python train.py --num_hidden_layers=14 --hidden_size=128 --n_experts=8 --d_expert=160 --d_shared_expert=0 --moe_layers=[1, 2, 3, 4, 5, 6, 7, 8, 9, 10, 11, 12, 13] --router_score="sigmoid" --balance_bias=false --router_noise=0.3 --router_cosine_scale=14.0 --init_std_router=0.00781 --lr_router=0.000287 --optimizer="muon_variant" --batch_tokens=[32768, 65536] --dataset="wikipedia_en"
Below are experts of layer 10 (counted from 0) of a mixture-of-experts language model. Rows are named router (the router's row for the expert), gate (a neuron's input weights, with its number), up (a neuron's input weights, with its number), down (a neuron's output weights, with its number) and show model dimensions 0-127. Each number is 50 + 15 x the weight over its row's rms, rounded and kept within 0 to 99.
Before each expert's rows: "comes after" lists some tokens at least twice as common just before its tokens as in all text. This comes from a sample of Wikipedia text that the model never trained on. Tokens count by the router's weight.

# expert 2
comes after: "\n", " |", " ", ".", ")", "=="
router:73 09 57 41 39 74 41 52 55 29 54 34 44 71 70 45 35 47 72 37 64 36 80 59 62 36 49 81 30 51 55 56 51 42 81 65 61 62 43 54 53 46 46 39 56 41 44 44 40 12 62 55 31 69 63 41 47 37 29 46 35 34 24 54 75 56 45 57 04 34 48 64 59 50 80 38 48 25 59 44 35 39 37 50 62 45 47 62 34 36 48 56 25 32 54 42 80 59 43 67 48 72 63 66 44 26 58 36 40 30 57 58 44 41 26 47 45 63 66 54 47 64 59 34 62 46 51 29
gate22:34 47 66 51 68 39 57 37 62 26 43 55 56 44 48 42 58 59 42 84 41 49 76 52 75 58 53 56 24 56 56 66 63 66 80 86 42 43 54 46 36 62 41 77 35 38 30 44 43 45 42 60 59 51 71 77 39 66 28 47 46 57 61 34 48 24 30 81 46 66 30 42 46 51 56 47 72 31 40 52 34 35 60 42 33 53 50 56 30 58 55 66 47 50 69 73 55 55 34 23 51 22 29 48 55 41 19 42 29 54 48 26 36 58 43 28 82 66 62 67 29 30 72 56 74 41 55 48
up22:55 64 16 63 27 71 54 44 43 40 46 33 54 62 40 62 72 79 27 59 41 25 54 45 17 47 40 55 41 67 51 43 07 32 14 48 60 65 50 44 46 39 74 48 47 41 50 50 55 31 32 56 42 64 47 38 72 30 75 42 54 43 44 57 52 67 54 41 74 16 76 51 58 66 27 56 81 63 60 61 62 50 60 42 54 52 54 43 54 41 73 40 53 46 48 31 43 57 64 87 59 37 53 29 47 45 61 52 54 60 69 29 60 31 59 37 27 36 40 48 75 46 73 50 47 73 50 60
down22:29 38 62 63 40 50 52 15 66 46 36 48 56 74 46 54 48 59 38 56 62 50 59 42 43 49 92 61 65 46 42 69 49 47 70 61 68 49 61 45 52 63 52 73 47 45 80 55 37 22 52 37 55 27 28 46 52 32 76 14 52 89 67 46 41 52 64 43 43 56 72 50 20 40 40 30 58 47 48 57 02 66 37 67 65 36 87 26 55 53 54 42 43 41 49 55 59 67 61 48 53 40 53 51 13 58 48 52 29 50 56 63 40 60 42 69 46 28 57 38 44 51 64 67 42 28 37 49
gate23:53 62 46 58 85 38 55 42 27 40 55 36 37 56 42 66 69 65 67 30 37 54 89 57 34 58 53 74 51 46 28 50 22 44 53 74 90 55 52 56 45 75 53 46 45 38 42 52 56 38 23 40 59 67 49 70 54 20 58 42 44 54 46 30 43 48 65 43 48 38 24 37 38 60 65 26 84 32 58 58 56 71 61 58 65 50 68 50 47 62 32 70 42 38 46 39 52 42 34 30 49 63 32 36 57 48 40 60 37 00 64 62 58 61 42 62 34 30 55 54 38 53 59 69 30 48 70 60
up23:48 68 55 35 43 53 44 22 42 74 35 58 38 47 43 39 48 72 71 41 48 49 55 46 42 82 52 48 75 52 34 50 43 38 60 47 29 61 75 27 61 64 69 95 61 47 22 71 61 59 56 71 28 65 45 40 75 54 55 69 40 29 55 53 51 64 58 46 55 55 53 53 46 24 44 28 36 86 36 16 52 48 54 52 69 61 33 50 46 76 37 50 37 68 34 47 42 51 21 44 36 44 44 56 39 23 50 74 80 47 36 53 62 34 60 41 63 78 38 47 27 46 34 45 59 57 26 46
down23:26 62 63 56 63 68 84 58 82 57 59 48 44 68 48 84 66 34 49 36 57 35 47 63 75 57 46 49 54 37 56 56 41 28 47 74 54 36 47 57 32 54 27 42 29 65 16 50 59 51 71 57 49 37 68 33 39 48 37 38 49 46 65 69 74 41 72 62 68 42 46 66 54 42 48 66 60 39 06 78 31 44 59 64 46 37 05 46 49 45 27 31 62 59 55 58 53 47 50 49 45 32 62 63 70 54 55 57 73 38 21 26 40 42 51 48 36 47 62 45 63 45 50 32 45 20 62 38
gate24:63 39 34 38 33 55 53 51 58 67 46 40 54 38 34 25 58 57 67 69 41 60 17 64 61 63 37 40 39 70 41 41 33 64 69 66 71 56 46 46 57 48 32 52 62 29 47 49 51 53 71 44 49 54 57 25 41 44 45 57 56 46 59 48 65 67 38 63 48 50 38 52 70 42 55 47 34 46 47 34 54 59 21 77 26 51 19 62 45 30 84 77 39 05 45 61 63 46 49 51 33 74 70 48 75 48 64 74 59 62 40 41 40 29 31 31 49 32 63 60 92 43 47 45 54 82 49 23
up24:84 80 52 26 43 39 72 56 39 42 26 39 45 52 44 74 69 43 32 37 64 55 68 25 46 66 47 45 59 66 80 57 44 31 46 49 60 50 41 71 63 57 48 64 35 51 29 27 17 43 61 18 25 67 27 40 62 37 55 22 51 34 60 34 41 46 52 53 57 40 66 48 28 50 52 61 46 62 61 33 76 68 68 33 56 63 55 40 36 58 27 26 72 84 61 44 56 56 50 75 66 31 32 28 58 43 33 41 66 71 54 63 56 57 47 60 68 50 46 55 47 55 32 71 43 60 36 44
down24:03 31 43 60 43 34 47 22 62 78 67 43 54 33 40 10 57 51 30 53 69 51 50 63 44 51 38 37 63 41 40 42 46 64 41 64 71 62 52 51 26 73 76 30 30 45 61 86 45 52 57 36 48 25 65 68 45 40 55 52 56 57 47 38 50 65 33 41 71 34 35 53 37 38 35 43 60 49 46 69 52 79 54 41 70 40 81 50 55 65 46 81 67 57 39 75 42 38 68 36 57 51 35 47 60 35 69 71 37 32 51 49 51 72 78 43 41 47 31 60 57 29 31 57 55 59 43 36
gate25:43 54 75 53 44 43 30 43 80 30 51 59 76 71 61 50 50 25 54 50 75 48 15 43 45 64 26 50 50 54 61 49 49 64 52 63 40 14 26 63 47 50 64 36 26 50 48 69 71 69 68 62 49 60 42 37 47 53 44 54 44 53 37 35 66 35 62 81 47 41 64 40 34 47 49 54 37 28 55 28 68 56 32 52 39 28 82 52 48 52 28 57 43 49 62 46 85 56 59 65 67 59 40 60 64 46 64 34 34 49 31 45 23 39 53 68 40 55 25 70 81 61 63 28 56 60 10 44
up25:65 64 39 53 05 76 32 36 50 40 53 56 59 71 45 61 47 51 44 46 66 26 27 28 59 57 44 45 48 63 68 32 35 43 51 52 42 59 18 49 45 66 36 41 70 58 48 76 48 72 82 39 46 62 54 43 60 37 81 42 45 34 64 22 64 27 40 80 51 38 45 64 15 28 58 44 29 29 46 50 44 58 36 34 59 35 51 61 64 51 54 35 67 51 65 55 83 74 55 95 59 68 59 49 38 54 57 41 36 56 61 37 40 39 64 50 51 67 36 50 63 66 35 41 44 53 31 45
down25:50 55 83 60 29 60 51 80 51 50 37 53 41 62 36 61 52 61 29 44 61 26 02 72 49 47 54 60 71 65 67 46 61 57 62 64 68 64 52 73 38 52 40 37 22 58 50 56 33 33 44 12 40 89 57 80 71 52 40 34 63 51 50 41 57 65 44 38 21 43 29 66 52 69 58 32 34 57 45 52 52 49 41 37 66 61 57 47 49 59 42 48 66 66 74 60 53 52 55 27 72 41 49 68 53 48 27 63 45 33 50 34 54 47 61 33 28 49 52 27 38 39 75 47 56 28 45 22
gate26:44 26 75 38 59 41 56 43 64 44 54 66 42 49 60 55 65 57 52 36 56 28 81 48 81 57 58 37 36 43 53 67 43 39 38 59 51 51 39 10 37 38 38 51 62 48 50 38 50 34 50 44 30 65 45 83 58 53 42 58 82 63 82 41 83 51 51 41 50 72 60 37 25 54 82 37 33 47 43 40 49 22 33 60 56 52 57 95 42 44 41 36 50 79 34 53 39 52 51 48 59 38 76 52 49 29 52 53 10 28 38 43 63 55 35 57 45 67 41 51 23 36 72 58 64 56 54 48
up26:62 40 62 34 40 30 32 52 64 14 41 44 42 41 56 27 58 49 57 42 70 78 60 81 54 58 50 41 40 54 61 65 44 33 60 47 38 74 79 30 35 70 54 67 53 50 51 21 66 34 61 33 61 75 55 51 23 66 27 56 46 74 53 93 70 47 76 50 47 40 51 47 66 49 56 45 56 60 50 56 71 54 88 42 46 55 66 37 38 59 46 67 35 61 35 48 42 38 56 37 60 43 46 28 26 33 24 61 49 15 64 44 35 64 50 60 44 52 60 22 62 54 37 55 41 34 39 30
down26:70 44 61 66 39 57 49 49 62 45 48 56 56 41 17 61 52 73 47 15 53 49 48 60 40 43 62 53 51 43 47 30 57 57 43 44 45 39 48 74 44 71 47 42 21 29 72 54 32 66 21 50 74 36 63 67 48 15 69 56 52 67 79 51 33 17 46 34 61 33 49 62 42 44 50 68 47 53 65 40 66 55 60 48 49 40 28 45 46 75 65 35 59 66 40 70 56 02 62 54 19 56 49 30 59 70 35 75 46 27 27 64 34 60 47 65 69 66 50 43 53 51 60 34 71 57 36 70

# expert 3
comes after: " the", " of", " in", " a", " for", " with"
router:18 38 55 36 33 34 79 33 79 35 23 36 26 51 40 16 49 52 50 49 69 46 64 57 46 58 35 55 32 46 45 51 39 57 60 62 48 40 74 61 22 64 47 56 31 37 43 69 44 75 57 64 48 38 27 65 70 43 34 43 23 83 50 67 47 30 41 47 40 53 61 25 68 55 56 29 33 59 30 84 40 61 57 58 51 38 36 62 49 60 42 58 66 60 41 48 32 46 55 64 85 78 67 38 52 74 56 53 67 52 43 17 44 54 61 34 23 49 51 40 58 45 40 60 39 64 46 35
gate17:37 41 56 44 63 54 50 56 79 46 42 79 54 36 42 67 15 32 63 43 54 56 44 36 63 67 69 20 38 54 65 73 51 59 47 52 26 52 68 43 36 70 47 62 64 56 38 48 58 80 34 53 66 35 47 42 56 55 33 63 35 42 67 46 41 63 32 62 52 66 40 46 42 23 76 71 45 51 42 51 35 79 24 50 63 70 52 72 27 50 22 67 46 31 62 46 55 60 42 57 27 46 69 66 16 11 47 61 24 49 76 44 42 33 17 54 54 62 55 51 57 62 60 59 46 39 35 58
up17:64 22 64 42 18 52 51 57 77 48 32 67 55 38 72 45 23 57 61 41 37 55 67 45 65 67 67 24 62 53 67 38 64 57 72 61 60 45 75 40 21 51 33 41 82 39 37 47 56 84 28 38 75 26 44 51 31 30 16 26 47 47 50 56 50 45 26 33 51 49 44 54 53 49 69 55 51 53 34 50 53 60 32 41 22 62 38 38 27 60 54 55 42 27 51 44 49 51 73 51 45 56 46 60 61 68 57 67 54 76 85 50 72 50 27 58 39 65 49 49 78 62 53 49 46 26 53 38
down17:78 36 37 51 61 49 50 47 47 40 45 49 63 39 52 65 62 20 41 75 60 49 57 31 51 51 73 27 57 42 67 66 55 60 55 55 41 39 57 65 58 60 55 53 51 54 48 56 50 61 58 47 65 36 31 22 55 62 37 61 68 26 48 44 59 89 12 69 50 62 57 36 36 66 72 44 78 53 66 36 40 41 50 31 67 69 50 28 29 62 54 83 61 25 42 51 26 40 43 61 45 56 44 30 46 25 46 20 20 53 56 63 50 34 33 60 59 62 18 27 44 70 32 87 45 55 61 47
gate18:33 41 28 57 42 30 45 48 51 45 33 61 59 52 48 30 39 27 62 61 62 51 72 49 57 52 44 44 33 56 66 72 37 36 26 60 59 73 64 60 73 39 29 47 69 61 59 58 60 70 28 33 41 35 36 82 58 52 53 56 45 36 69 37 72 53 63 56 62 33 44 35 48 66 69 26 23 48 08 47 32 75 40 70 22 31 58 86 37 32 64 67 76 79 39 57 40 38 49 37 56 48 66 58 57 40 42 40 54 59 78 23 44 56 71 35 42 43 57 55 65 59 51 28 53 58 55 33
up18:29 57 46 50 43 49 47 40 30 51 64 60 15 53 39 70 38 52 23 48 20 55 48 47 53 40 26 40 15 70 29 57 59 51 53 40 55 71 46 60 54 39 33 54 36 43 48 52 51 46 69 99 49 59 31 44 35 48 50 42 31 62 44 59 63 50 55 40 36 19 49 70 70 63 51 54 56 53 80 50 54 53 51 46 50 70 57 27 35 56 49 61 40 72 34 70 45 56 58 69 50 52 87 62 50 45 23 59 38 40 69 50 70 60 75 57 71 53 47 50 52 43 64 36 11 30 36 87
down18:70 80 30 72 75 43 34 46 50 76 51 40 69 38 68 44 51 66 49 50 40 68 60 64 61 34 35 49 84 33 52 48 77 43 55 43 39 44 48 49 34 38 23 31 47 30 30 66 51 42 47 61 38 42 57 40 43 51 44 44 40 68 70 65 47 56 59 20 37 81 76 73 60 56 61 56 63 68 56 73 60 36 61 31 42 52 50 57 32 51 74 52 48 21 22 67 52 33 63 74 71 17 54 48 58 32 56 45 58 41 32 80 56 54 36 45 59 45 29 49 39 41 47 58 37 53 20 21
gate19:54 73 74 66 63 40 73 52 61 69 37 27 34 39 46 22 43 57 34 44 53 51 32 73 50 50 42 57 47 75 60 31 43 56 61 45 62 60 64 37 36 72 51 51 15 35 50 68 83 63 46 65 44 44 35 76 46 53 31 47 05 72 47 57 23 48 41 23 31 61 37 69 78 47 42 44 24 56 44 54 17 44 54 43 47 33 56 68 59 59 35 54 43 39 27 50 41 57 69 59 48 58 77 55 50 65 50 71 48 31 49 53 31 55 51 61 69 64 67 52 68 30 55 20 37 45 65 46
up19:37 13 75 74 72 43 52 63 44 42 62 36 32 41 50 51 47 42 65 38 20 79 23 55 55 67 75 65 41 63 44 51 41 54 37 37 63 29 35 78 56 58 49 68 49 63 55 49 56 66 28 56 53 37 49 67 36 27 70 55 07 29 32 53 25 36 65 32 27 58 48 48 59 59 28 62 55 65 49 60 14 55 30 44 32 44 55 57 56 23 54 45 77 54 20 58 54 53 73 63 48 74 62 52 60 53 64 55 59 42 53 46 71 36 29 64 47 59 68 45 49 44 62 40 69 43 56 55
down19:49 58 47 36 61 23 56 59 53 35 58 46 81 35 50 42 29 59 59 47 27 72 06 45 42 43 30 43 45 31 24 60 37 49 62 56 52 51 62 43 51 42 90 45 66 49 42 52 53 52 50 43 52 61 36 59 45 75 70 76 39 60 13 87 57 51 44 44 46 59 72 38 77 74 36 16 70 51 47 59 23 53 74 38 57 58 69 63 48 46 47 53 27 48 41 40 19 49 62 59 38 47 41 48 30 56 52 69 68 51 44 41 33 67 25 77 66 48 53 47 74 71 52 40 46 56 48 35
gate20:28 37 13 67 36 43 68 74 54 54 69 60 73 51 16 40 41 45 55 27 16 70 79 38 53 53 74 69 24 50 55 53 56 39 62 77 53 56 55 37 49 43 63 55 48 37 59 46 57 57 26 51 58 33 55 66 57 33 58 34 65 58 30 44 51 35 58 40 56 55 49 61 27 56 24 33 55 19 77 62 31 47 55 59 34 42 52 46 58 85 39 77 56 72 61 48 55 69 23 51 60 63 24 32 51 38 53 58 47 58 38 76 43 42 70 39 34 53 60 43 25 31 63 62 51 58 44 65
up20:53 47 67 33 63 76 64 44 31 57 41 19 35 59 25 38 65 65 60 32 61 56 53 65 32 43 23 44 48 54 77 45 35 59 17 43 43 65 61 40 53 61 68 55 70 61 44 51 46 77 73 47 57 44 52 50 57 43 46 76 65 46 47 29 73 46 33 40 37 38 20 36 93 57 74 50 21 80 43 27 74 45 39 52 56 63 36 57 52 39 52 42 48 57 74 36 57 42 55 10 61 51 55 25 66 47 44 47 59 36 57 36 56 48 34 47 33 51 47 60 76 59 24 50 60 67 57 29
down20:49 27 56 35 42 56 45 34 64 56 66 63 47 47 44 44 49 62 47 56 69 66 84 10 68 60 49 56 52 41 73 31 53 39 36 64 20 34 39 66 63 79 30 36 35 46 48 61 68 50 72 49 46 40 50 49 67 55 54 44 52 48 34 61 73 45 53 52 27 43 60 51 63 50 98 60 64 41 45 76 56 48 55 53 79 42 65 59 72 23 56 39 56 45 40 70 36 25 66 68 51 17 56 52 47 46 42 47 66 32 34 32 45 28 27 45 56 52 51 25 21 53 60 55 30 86 46 56
gate21:46 54 45 49 68 61 45 24 48 51 51 58 44 55 65 55 48 34 70 54 59 47 56 23 51 48 44 43 37 89 38 54 35 64 62 33 86 48 48 38 48 44 34 45 49 70 25 39 63 48 43 38 72 47 12 63 68 44 35 40 52 50 24 73 73 43 17 55 33 44 41 60 36 33 77 72 47 45 34 35 29 73 28 45 74 50 56 88 50 80 53 66 42 73 67 40 22 66 46 66 47 53 63 37 47 47 37 33 57 71 51 59 52 48 51 22 44 39 59 63 56 54 40 73 65 25 42 49
up21:33 31 60 42 41 35 52 47 68 29 57 46 42 55 64 50 74 56 38 39 73 37 24 51 59 26 62 49 61 41 58 48 67 65 40 56 65 65 55 36 29 83 27 59 22 34 61 58 63 73 39 58 51 36 75 85 25 69 62 63 26 40 38 67 47 32 50 83 47 29 39 34 45 51 72 49 61 39 45 49 38 67 47 46 34 53 53 37 57 34 32 59 42 38 28 56 75 34 49 34 52 40 42 36 50 16 84 74 37 44 52 75 44 43 47 63 66 64 59 63 64 30 53 59 54 50 81 35
down21:55 60 51 47 63 56 87 35 46 45 37 45 42 63 55 62 49 54 47 25 58 35 18 76 77 53 73 54 53 49 80 44 41 43 36 56 29 22 81 60 65 47 70 36 39 66 45 81 34 56 48 62 44 30 54 44 23 64 66 55 46 40 50 09 60 44 26 66 25 60 71 24 68 23 44 68 40 42 28 60 44 76 46 47 49 71 62 54 56 57 25 52 63 27 30 35 42 67 78 46 57 44 36 37 45 54 57 51 23 47 31 32 46 48 66 48 47 54 43 51 66 50 72 57 44 58 54 61

# expert 1
comes after: " |", "|", " ", " 0", " 1", " 2"
router:50 39 48 46 59 51 44 58 48 07 45 57 87 85 69 50 52 27 64 23 54 35 78 69 58 47 62 58 61 51 31 15 55 37 19 45 60 46 31 78 27 51 45 49 60 52 41 47 47 57 32 13 53 48 57 58 39 55 55 49 45 60 71 66 63 55 32 69 41 56 44 39 51 44 33 55 44 69 34 45 43 45 61 35 59 62 49 27 53 62 27 30 38 55 68 35 63 39 50 42 37 43 68 61 63 64 51 19 50 46 12 49 76 68 45 38 49 17 72 62 36 39 45 42 63 39 35 40
gate25:40 33 34 44 40 56 71 68 58 75 70 44 67 46 84 53 79 33 58 49 45 59 33 55 59 59 17 50 50 74 44 28 48 75 28 66 63 43 63 37 62 61 56 60 45 35 73 60 55 33 43 39 45 71 68 21 40 71 70 40 40 49 50 43 61 37 54 63 47 48 35 34 37 53 43 56 48 37 46 36 60 47 25 49 29 69 43 46 32 55 44 39 41 39 78 63 56 10 64 87 55 52 49 38 46 44 85 53 62 56 56 46 86 75 28 25 35 39 51 55 36 45 45 37 35 36 58 32
up25:51 67 46 76 46 25 56 52 55 20 38 64 49 66 36 51 43 38 51 47 47 55 46 33 54 35 52 43 69 68 51 57 83 54 51 25 61 61 35 70 39 61 75 38 53 58 33 70 56 30 39 34 35 60 60 52 15 32 58 64 48 30 36 48 53 35 48 53 56 60 64 75 46 20 62 47 48 56 56 50 34 63 63 73 54 52 47 60 31 65 46 52 46 47 49 23 53 21 81 54 61 46 76 59 65 38 59 40 36 58 34 43 70 87 33 25 42 46 46 80 41 16 09 66 60 54 57 56
down25:49 52 80 71 33 52 36 55 71 30 46 34 58 70 64 38 32 44 48 23 66 44 35 52 37 44 58 61 59 42 38 40 55 45 48 39 69 37 65 53 70 57 61 55 39 78 31 61 23 88 70 46 38 46 41 46 19 45 44 72 48 64 62 74 63 45 59 49 48 67 28 40 73 33 34 49 35 33 52 39 59 30 54 43 62 46 29 71 77 56 32 68 25 42 36 28 51 62 34 60 41 45 39 49 60 82 64 32 54 64 13 23 46 59 48 48 67 63 64 44 76 66 52 46 54 33 71 45
gate26:41 52 83 59 30 37 54 60 29 38 41 70 65 42 60 36 72 43 44 42 75 17 82 53 38 61 46 64 60 56 51 42 30 08 46 61 49 55 56 44 52 42 46 33 60 37 38 29 50 51 21 42 37 46 24 72 65 52 61 55 69 39 65 43 46 53 38 59 55 78 55 76 88 71 62 56 43 85 62 60 19 45 56 57 40 49 44 55 34 58 53 89 55 73 38 59 33 35 33 55 58 48 47 55 54 42 52 51 62 48 43 37 51 12 50 43 38 48 34 55 54 35 59 48 62 44 20 62
up26:39 37 47 49 48 34 35 72 65 57 36 63 63 40 51 45 54 56 39 56 46 47 54 44 68 42 54 76 70 45 53 59 48 68 38 75 36 67 62 68 69 51 46 48 29 86 65 50 42 56 45 42 44 35 48 57 59 61 50 27 72 24 76 29 32 54 56 64 65 42 39 57 61 38 60 70 30 35 38 30 63 25 34 64 67 58 20 45 24 29 78 50 60 71 74 11 62 53 39 57 59 68 50 34 44 47 85 68 44 53 27 34 31 65 36 50 53 24 41 41 18 51 54 44 45 70 33 56
down26:72 53 54 41 29 64 30 31 40 15 60 56 49 54 60 39 53 48 60 45 42 59 46 65 51 45 42 32 41 77 38 39 56 90 76 49 63 50 76 45 42 27 60 35 54 45 31 39 37 48 48 57 51 54 68 23 52 61 49 57 73 78 20 40 09 77 57 56 50 48 65 17 52 42 35 43 57 61 54 74 32 64 56 61 37 33 50 61 77 60 52 35 39 43 56 51 44 37 56 46 57 74 52 71 33 47 43 46 24 45 79 77 49 43 50 50 28 34 52 73 34 47 69 43 79 62 60 33
gate27:41 47 40 67 31 63 49 66 53 30 71 66 49 72 57 39 38 34 50 20 59 43 58 49 49 41 21 79 26 49 41 49 75 42 53 63 59 49 53 39 39 41 39 69 58 18 19 43 50 33 58 72 50 26 23 61 65 58 45 65 36 89 34 55 60 51 43 69 50 37 32 31 83 52 53 50 79 53 50 46 50 46 39 60 29 68 60 39 51 51 44 70 57 49 75 61 48 72 35 66 51 63 38 77 75 37 48 41 68 39 45 18 27 69 23 66 53 46 33 49 50 37 67 47 53 41 39 60
up27:28 48 62 65 64 66 62 48 56 41 62 52 48 50 49 54 50 31 39 35 32 47 76 30 67 34 41 72 48 60 60 48 75 43 49 56 49 50 44 42 66 51 41 22 72 19 35 54 36 49 45 92 61 57 43 48 67 63 25 64 48 96 53 48 60 62 38 64 57 24 30 19 68 59 64 41 58 57 63 44 62 47 49 45 47 39 59 35 19 32 44 46 44 59 51 68 40 51 63 48 28 66 47 56 70 48 33 53 68 47 73 11 73 83 40 45 46 25 31 39 58 48 18 56 55 54 48 41
down27:55 24 47 00 60 43 78 85 34 52 36 38 56 63 60 44 45 77 68 65 72 64 57 58 37 62 43 64 55 50 50 66 50 24 55 61 52 75 30 70 68 29 53 43 23 67 45 64 47 61 44 38 38 58 35 44 59 39 52 54 57 29 47 61 50 66 15 30 44 55 59 45 34 19 62 37 52 55 60 46 35 45 46 71 54 50 39 58 81 52 47 62 57 48 76 40 22 63 54 39 53 43 58 37 23 57 56 64 48 57 39 45 32 44 33 67 54 37 65 41 31 59 59 12 75 67 47 56
gate28:56 38 51 34 44 30 66 53 69 84 42 53 32 49 53 32 40 57 67 75 60 52 03 64 52 40 42 53 48 09 64 64 39 40 57 62 55 34 53 43 46 36 39 54 50 42 58 47 28 35 97 77 57 29 42 41 22 44 53 53 56 67 46 60 61 62 54 51 60 51 49 48 42 67 25 67 60 54 48 64 49 76 67 75 42 45 24 50 18 48 65 60 25 47 56 68 61 52 28 46 45 60 34 14 56 26 65 53 43 54 45 41 52 36 58 37 76 51 62 61 43 62 48 39 40 68 62 71
up28:22 22 67 84 64 36 55 28 47 36 65 56 38 64 68 69 37 52 62 61 41 55 26 62 45 40 70 40 65 51 67 39 41 66 34 66 45 40 62 85 47 83 45 47 70 50 61 49 46 50 66 19 52 72 45 54 47 44 51 42 34 61 35 57 69 70 41 37 74 60 56 56 45 51 43 57 55 46 28 46 43 33 42 45 74 27 38 48 64 72 33 70 49 66 09 47 49 39 38 60 72 28 63 79 50 52 37 37 32 25 37 60 53 53 46 60 18 28 62 31 50 59 36 47 67 59 49 34
down28:73 56 37 42 49 65 53 40 43 27 61 58 73 46 43 64 51 65 42 44 51 41 45 79 15 34 40 74 41 49 40 54 43 67 50 42 46 58 26 27 46 47 61 65 49 48 57 91 70 59 62 35 66 44 52 45 52 53 40 32 38 53 73 35 62 55 52 62 45 37 45 35 46 48 43 29 54 65 07 67 58 40 65 70 61 50 41 32 85 35 26 43 49 57 92 45 32 39 51 41 57 29 52 54 46 75 23 33 81 46 72 28 42 19 27 54 60 59 60 42 50 48 42 74 64 55 48 46
gate29:06 39 60 76 46 45 42 40 37 40 49 60 68 42 53 70 73 43 35 46 79 62 45 49 45 38 75 34 45 59 45 60 45 46 82 25 68 50 55 62 43 30 83 30 63 35 48 42 73 62 68 48 53 53 21 69 45 51 55 56 72 45 42 67 54 71 61 52 48 50 67 31 40 28 72 52 46 62 42 39 38 57 60 46 43 38 49 58 48 54 25 36 47 52 52 50 41 26 64 71 65 39 56 65 67 84 58 41 62 51 46 30 29 62 51 80 06 48 26 40 21 49 59 31 51 47 41 34
up29:67 58 35 61 60 41 66 68 48 53 63 37 39 82 38 66 58 33 45 43 51 55 54 40 49 68 44 69 81 54 59 72 44 53 16 57 65 32 38 23 62 62 60 34 35 59 45 54 45 55 38 54 47 49 62 53 57 53 78 37 47 39 56 42 22 37 42 83 41 34 63 59 25 74 48 27 66 74 71 54 63 39 70 62 71 34 72 29 61 57 25 49 35 29 51 43 50 34 89 74 34 38 34 36 54 57 43 39 38 35 29 61 68 45 39 61 26 33 53 51 41 30 64 39 63 30 34 60
down29:70 29 40 49 33 34 69 62 39 62 48 47 35 58 40 48 22 71 67 53 16 45 45 45 22 48 31 59 78 90 30 49 24 45 39 54 61 29 66 61 72 71 47 46 47 48 46 61 61 45 31 55 32 39 66 47 21 41 41 40 57 85 67 56 56 48 85 35 41 52 65 50 63 47 44 58 52 40 58 51 39 53 53 26 64 47 58 73 39 25 46 59 62 49 38 55 53 51 31 83 52 52 56 32 43 47 40 55 50 49 73 33 45 34 51 64 85 46 79 54 36 26 60 56 40 32 80 47